Experts of a small language model: 10.6M parameters, 1 pick a token.
Below are experts of layer 5 (counted from 0) of a mixture-of-experts language model. Rows are named router (the router's row for the expert), up (a neuron's input weights, with its number) and show model dimensions 0-127. Each number is 128 + 32 x the weight over its row's rms, rounded and kept within 0 to 255. Numbers have three digits each.
Before each expert's rows: "gets" lists some tokens that make up at least twice as much of what it gets as of all text. This comes from a sample of Wikipedia text that the model never trained on. Tokens count by the router's weight.

# expert 2
gets: " to", ",", " of", " with", " for", " by"
router:126080222170144170180063153155138123039145084156042155151100141143134132046114128162131144150102153090110123145137153173168102132092120155116099124113071147117165131158156135183109138138134092129122071171136138122092114082142065125070088132112121121158120110150099116146119090130144136102149123133148088195084090126138052097161096154079168098133175105114119140108113165139115118132141
up28:093099103125170116134070129073137091119071070107220162145112186110054119095134179137183165119133147058163055141117174095130080152118100150112150081191095098132128146146140068071105108146149100101057086117154136117200115111117130111105140093165146110159117107139102146148122148129140143146129120120116071135111093099131144073159156097137169122083157146167082134114108128133144094124123
up29:094090149045183029073148126116133083081165063128165102169162075135116138129131123137142112089130159115115076110056183117129156121125134128120185144117173116156105125151116158183153099131119155136133138151123107160182155192125119150129107129164125123160118137131125142111160105106114096069144153117131084161077128152135093164065188090124146126131090091121136173072069121098086099099157
up30:153108112096136091164134160137133137111142084142075127107090106113127197198116160149160126170077149154081134160100152126118061125056130100136102131146116124062133116143119132134098096169172129141153162147150147060154165138140104104162118114143053135118128134089093117102110137105162155185094151065119109181119134144102128135155064129126131152058207118132075111148163069069093169157170
up31:046082176173179108076110174131130111111167170166108169186087182120201101112165096191117111109136139166146127129125100093133117132178089109092124152119125128151127137131148108135113192134143118153208135141134149092138129142144142157093116111110154093153160095066100114123063140124144130093127124140131137187077099149136059186148113116147066094175130115160134096162119115133140124201069
up32:098107079136162172121156148172119138104151110131103128081097105097115135081055139155166156128120141116127104116125086155154119100160126105181133189151215117134088167171103128175178151136128056127143083140162166081105177092135107128087066156079118139145095089145123073173109142073090087125133174041168078108129144148134072173128079122145129109127145118088090143130146152144124125157155
up33:126127097083182101139169140091117124099136107136095064146155083088147120163106100149174116151165163162178104199133059169128178103115139114099117054113085107156115124105151105110131112150119181126102128152127114092156136123145099133186162112137132080135158134165115104084162113110154108131146074124202086147076180123165197169092211157136117178117142155144117109093129102126113179148188
up34:105126132134119052139087157133117172059075165160124085092138133104088145136134121111136157136132132079108111175204117091135109100161170141141113115058062096060102111142189148151113145172148134135092131121135111167106113142149097150161118084093103123131159080036183105165107134120125146206138156135140186172114148128076102113129140119121140146103062099099112111126175144098176119084095
up35:183143101088151102136159144146172144166148160158145105095110189159153164128170116186120116159156140139091110063158051121140173100147115105051134173143119088106120135055131116096154165114081124185130130143108157101151181108160115104123131124193087137187117108165112120120163105056113110118153124095131116133171159066128108094111147152141100092125124092109141219095142117123195117144169
up36:124127158204199103130132111166153091090112134125104126168137106172137118115085076139118182124139121082065104131074116084073071163127124136125121128110154149148099134090156119160074139161156138149115123141145193127181157122137096123116106087071141053177078143126134198115120100119172126082162156140160066122091125118088145135120132190148177141142122088132109163121091094214118163095121
up37:093098140147145122135136134141120052136138129159108114161090090136119163129089129117162160099133167127165124112083113173125166113068143119164141155089104118141099091108094165091140132075079190125091129225099146080117102141151089106138165135125152072168142133204133125215089162104081130141146118112122086163161170163135082106125133137078184104111142144072150105051161109186134154116108
up38:111141151116166130124107161162104129083132084125143111075068169132096131142129177120153095105102130144178194125119151132091174173120221111112102109098091146171131159176159098161115160118101115118128103131133178089129152067193162155133115094059114184165082123141087121147126078115140142128118108107119129094107061144201120056124149156098128172060142141153148133046136141143131108129105
up39:094160115106139099096103137086128139135132127100113074105194147131128151067109120066172135138152138117080120105130127128091146103169160177087091109147147137110139097136111045131149130096132126133152138186168194199173114170112098083185099072199136131117140139081144070119136119073079100089184119137102057151102132126138111106097103131118111104096092100142082097151123174139107073131188

# expert 0
gets: ".", " and", " the", " in", ",", " \""
router:146084164144101133131072112136143086112093126123079147176106176161162134091105144121129131153124130072093118120148160173178181109055090152112105085085076110140144108124124139203167144111171120181128096194120115084135157123140075163092107154138095104152084091122076079109124098138135152120145096140163111193099105121119076122170122092078143093111142122138095166101176210141133091182098
up106:190157084107149087097037176100144124145165107166160106116147150115129150123139139097155129110138100124022140104093114137126165108100155119076164105071162164153134112108140138146111147100120099118142122181159180102140087127114146107182165156196113106103109142108158082107181100080131133143138103194162104147102123170138151186109089165084130128089069178134115124111125199106109099167092
up107:090158087169134105174110110086173116133160073125148124123114126167103058173117170126105081190120135085151181149145137095111105119134152084124149123141194171148159133114037143078200097117087127190179150113154091093134108169121187158121108136145157172176128183089120124177125130120120120090106179129086109120158128122144109180131133128061114133113166156128131147153093129098143093099065
up108:125119152140163088156158128147109157133162165110128143170092088099082155124113141080174169106141116153153129105179159088152085143093143136122090141134080121132173139133125165110074149151125148134149206131193049122127094144121125172046172121119194107125104125142132088121192206096111139142165109152113092209113125133074138157160146129107139156120177110049155112170154073117154122136134
up109:155095146131096114088180164113155144091093134150133113163120150180114067097223159157201128151126119123132150108142160085135102115099138128158148119160146137126110168089151163139171121083203131134155156158074097138129100125110174148146167123088187125155161130061088081109147134150060125143119143137117174166123099146172060119121130124162098084112067111128153141152092147037107107089159
up110:149116114067148147097127136071163111116064104095106127161144133151098143143076169078142168140080169095126139137153150079146141123168117114150174157118083132128102082160139194128172102147104159118102121159144074155142098161149115091113119139098111111156067100084149041115069176150149102136094140125129077215129133141118147108144119159144095069162110115157079153072160181161099129063105
up111:160065161083141052088116129167153110138165149126112115146110094130139077144139117096103080115170148165122122213166216108162181153155144107128109082143110083136176124172162049129138090111160147149137117101148150134104114109137142145124165121152110149117135116090220139131155123140210168172149141161131170100077123123143131099100124110120206085109132091110152088130156126163122177144134
up112:157175191156057130155138087201132146157172090107137129180074135201071158142159077121102139135124122142109129139195162107152118119095089144107127162123173162110131177104165171101137120079141121103108058160111150056176115151119148153113135107120123088183163116122130084138137168169155084160136126187088113197188128126112103134115144129075143145132127111115162127130120109156131171072159
up113:097175129066147108194170103154056110109103124095097091130079080128092114121102085089147156161178176086117129100172091179141122152112134172134103133168165127115110148171108131097135140144158141107168087170175141066085099121116121132146134201109077118182127113137144213089114141137119120112151085119133142158160151155161160066121131134081170126175177127111104129084058151156153116097138
up114:114129176124126094148157175110140082081136041208115113153147151090097089185076173132207118141098111143148155098113184088099133154126109151106133103118164139139178110128151159172050094111108145121104177133161127161155172114086113149176144069116153162097106121124139159165172138118168162123085158119126133065124078162114183142098094109114115080156115097131158127092099097187135143118148
up115:165108062084115135139177117135134114099097125156151155166138093147157137072125129123184118145084141114194148126139094162102136137087159109146113118127123137092098088112149183149136138105119146140176088141173105092089220151121088075121121095149117169074128095166079090082090062114136185051112109109151114085100064096073116122162130092099127162115141122104140099077117093158136085130182
up116:135166168172146156088121110095150098153100175085125133125151128153136164121222117103131122164143168110089148115142076160125071162116106131113217121104166142151116135119164111099143098079164131154151113155099097154106115130131146094148227093142165113142139121088204119080122154217106082132191110158093138135110127130141093127104178166137119175155111092171116122088166093155084171119113
up117:136147116146136113083134105209101164138135171161220122136097138153174141171141155109140085153134096076048087161073085207158151107143123196099093128097116174120165130118143103143116175127149120136115112158073106060110159176144077089168127090141144120105115147115182135104160156076138139125117187172122137172107149134109128154105107154145053136072110118113146107092108133115120151150106

# expert 3
gets: "\n", ".\n\n", " |\n", "\n\n", ")\n", "==\n"
router:114093218143173100153058138147153141094135129196110092124067156097133091105100197126210150187114159103032117163181185119149156110092176160144100111157111128080146119107163116154118097174126125122090122087104129085112157138117129174076130111144127095152111156138116111131151160114115112148161107175153097169095106133124092198139146116105170170130118127163118130110102164145105099170112
up28:153080136127112104108121153097116134175050095125144206127181183121103115101147146149129156168152123097075124154100136118165040145134152146157160073138111082072118131171104148127156089139079134121148098110077122116138178104133186136057149168135124127147173094125114163134132102106096127170127107176089077167124129092153156135185172090158084093142182124122151154108122049148156102099113
up29:134049114123144125117174135160113058115115117153184129156191115094134093112066114122158085082139122102143123093091123073141176138148112130129117158110196136124131157084100126194084091117120161163163101206135096125122096123122141151165094096132117194133096144125173113094088146108155157136093165123125122125113093129127178188139172109127192090116125056145138161109093073153101052106106
up30:199118166145109131128104106147114117147127165153141112110145186052104110109171152132112181132097136116140114168127139170171169157133116071204112163151106109069136111115105060061164128120123150095107225136178126164115128141199182085103169112103116173112119167106116140185142135142179117108073157085113133189119148146123153144183097133119139170091141103147141094137168091130151096141126
up31:090157115112137136111107113127158113092214157156167111153086154094167095086165095172105138113067182158108133124152113145131133090134114120137094120138129144029110179135090127171099125052177107149123128179119114068172108146092104105129103110119154101130153130067118201105126132192185086137151126189157083136142120151181094097147137155122107158139132097128182110122181096130174096141093
up32:094157110081206097128147095149133150100140084136135144109109132167098176087135139153189128085121154140132080113051161157119104130127100109107144167098180134155160146171111179122128146218128107119177156188126130125169141112147103109090060114110136081197086110162153096141133165086110079034106111092144130096130135179120115169079114168141156128156076101120123136083132124138149114165139
up33:176154109108159108130115125142133115091113101121153041116130137114076056064090125151136074140209047117143145151146088127132211150169098154166115108117036113128165143086160101129147188111154108151129056150113144166091166062119081140159100108134145111154112159118144128108175112119137179121119106118209091126090118135103155121146133168136115153138140147115120135106149123120106126177169
up34:099183122100174116108089121069153153136079151104096036142118176052111113147172112130160152060135140103093190128126133067125127097079098122148140163105106131094122100108179130111144170147156176097105089067165081152137162099148106148145149091106070116161163040142119111111124155142109122204112172143101096111114147103140157152159131149154123105085137115148094076115103136120183122109114
up35:102079125106073077151126126137132143194224116157170055110102150150135099069141139127106077128092148105099145071131112141132134111136131071154146131111158122133152094119123116091091082151106113097152142084069121127116190164133161073137162152104133086199122131085048115127166121090136152141106135073121103095172118127161091076133172129097112138164102093161144117171188128172167141124162
up36:174153140142175115115164133168119129086174132124117126104131132168150134079125115101137079142180083120131157121112158170133089140186143102071169120045164131144181082102110110149059106127175119168113134104166140133136151136176135197146104156102146108149205130068132162165155092090144134070075168159141102097133139144096108125094099121115158129152084077137071087137087090191092143138170
up37:120100147096126176146122182125124087097157089097070083179141089119115123106121154112165173189139116115140180160142078112096085071139127119067138088137096141132142155113088133163138123114122144126099168088133107115064181068184112065145098130102143116155089103131162151112097114126071136120126047163084136146167107133076200095146138124147110085148075149118131083111194185105160142112122
up38:125091078128148163113101104143150166119143079151087148083150122114146076156114103119156136129140077133157100122160119112093200122145063141106127106088132170153148189098126128132105134118161149127060132135156146083089113161178098111106175119112127162164134139147100158178246159120116092171122106136157175064105129155171131131192131106104076128160140146140099179123094123181107172152052
up39:098151074136148057158187143069133151167176118163101131095105181075084102140136139067134135098123121110180045161102117129125132151101139156096118176204120146077164094114130089159104086129143128164096119084123133184103091129114123107178132094142095121133087127116117113067128135074078090133115101122061100143104134118125136142085137097142128096145101101155150065164164198164136122153081

# expert 6
gets: "20", "19", " |", " (", "-", ":"
router:151099184099155133207063175081139097100121156106121118161060130110098114114157133126160138233128154048108136160148139153145138106082130145137131128139103130071107135125178138142180120154107120119107120144184123049101154124110127129058168140111142119115123125107127116169178134112163092160150157117117116188131135113129096135173107092080135108052114062125083151118133164138172103149068
up51:153059182143136121125121116108104174114139134136163117054158121158152109177142113147101134096123153097099091146084130129176148176130092140107129134185128145148109141185133092150115120109163124121061108128110131082144215135208162149132131148129181166144118065133126164174072130189153079098124145096053086120136141114172134122151123139142104168163101188165097110101147100101095107189180
up52:096136164133097098160170168155133107104144112095120115082133120158156127095097122186184127126152140146096174094117177135147121115124150091143070168122092096152130125131143155133162179122175082159106130116194110086083126072144133108041085118148143141160115109098153125119176184129146073105143157176156050147089185179171142173104171122097142193116100169144158087140065097118097136116124
up53:198112161137163052136092089113136098047127092155105081140182074083118115127112115115159055173111144138115124118155145093121152093150097115151130141160102147089135082133115105115111100151118177144073166156084077173129132046205137163146096100142124113118148140181078146158154162136153114084141132132138142125129119097142146167088147153114076131190129097093124112150100105133038124162113
up54:117106124119126144109095151136176078127115127122198130082116127171139091072087140113155091153129087118103147094140163106093126146162088104170137090036142103157131112083125133150082156185133145150143131142152096072112115136156091099092103118161076163141101117070075112060102179212148085149112146151163103133109197104141155132143093083090121109104179118133163137125103198138150177115082
up55:182130111096100114096105066142136145086136142127120147137171138062126110138201134168147130175090133097096072166168128111076109129152162165141075085113097142106119126107141078085165138122130097143197098075078100096152151146127171136077121111104169103139149147100129147059121079045130147121081140158097146076138141178138175059185187136089128168112132150131150119105166141133153151123143
up56:136121085129131173117116127138111120152136117103135093125127143152119076122136076072074104132119121141113134133124110158151117078173095182101146122112127069189236124096105123118134200063072141143131141117116139132114149110119118211136108099122124133103152125134082097122116185068192130093073104135162093110136085076099094160116107095113092057165136186086168179102118080106114095113133
up57:083149144080198121124169147128151126142103131144143134133078141105107099109085144102148115138157148141065155154166150158153145141112152081171141112091151117083178108115135120106167107130079095165175055101117128109088115103137143131156187144114183091126122155116102100129122064189153173133091121028102166135124156159164187131137104091143073104106119209172146116148181181116123149139078
up58:128093140107144125127091127096115120106171126119128114104096146203128107173101177102129158178160110121146152146130101152106118094068146071074107105188149060131122107100145125093156161115106158176187070162170111106168125066125151074131126131108128183134063100077100099126114121159135116145157057144084147130098103111082132109071111156148084152133131134175168181127213188137125119118097
up59:155102161134131116124089112119157178104189109126072159167091162146143119125160103089089104153162121124090182104131167156099202168129107103172126113117121135126123153072086127111084157111114110152134074185174108113142206116108124104080160124127146155172178121089115170195186131190119108154156140101085113137093122147088162149155085152081115175101146193094047120097134127091145120136141
up60:102125123126149090135154078121151129173070156127186090187164133048114146073154153136165108169184148093129092151129231131150090125105176129149154117085132098117186101197110153174139114116123099085148125136177121143151164172140157136171091178087104135110130144170082136132076142174143149148112119143108068137126089111113080130181147158126139089091158111136139144105123136079090112107068
up61:176149131177108167089134066148151083087163190121123135116139124015146169080119099145095106105069143176141173094089176082174074091168117140094113097140098193151117139150107130090125106086171120140072110138080110122120127052093131119123116127141138113083149102098155122128125150140148146146172169106123075102108100130150118116159149070134124147151144114154203154159113177126101086128116
up62:114130171097147107171094133106147131160119111159144144145140103109107174136088151101134066190171154117074161118152142121104087190129056088054106199133113124086156126129187139172103155167117109097122092112203088076115098140113115133092140148101157095091061141133151098128104169083077100180148170137138074178116159117126124125142154110129129141107134121102185087136130178107199103125158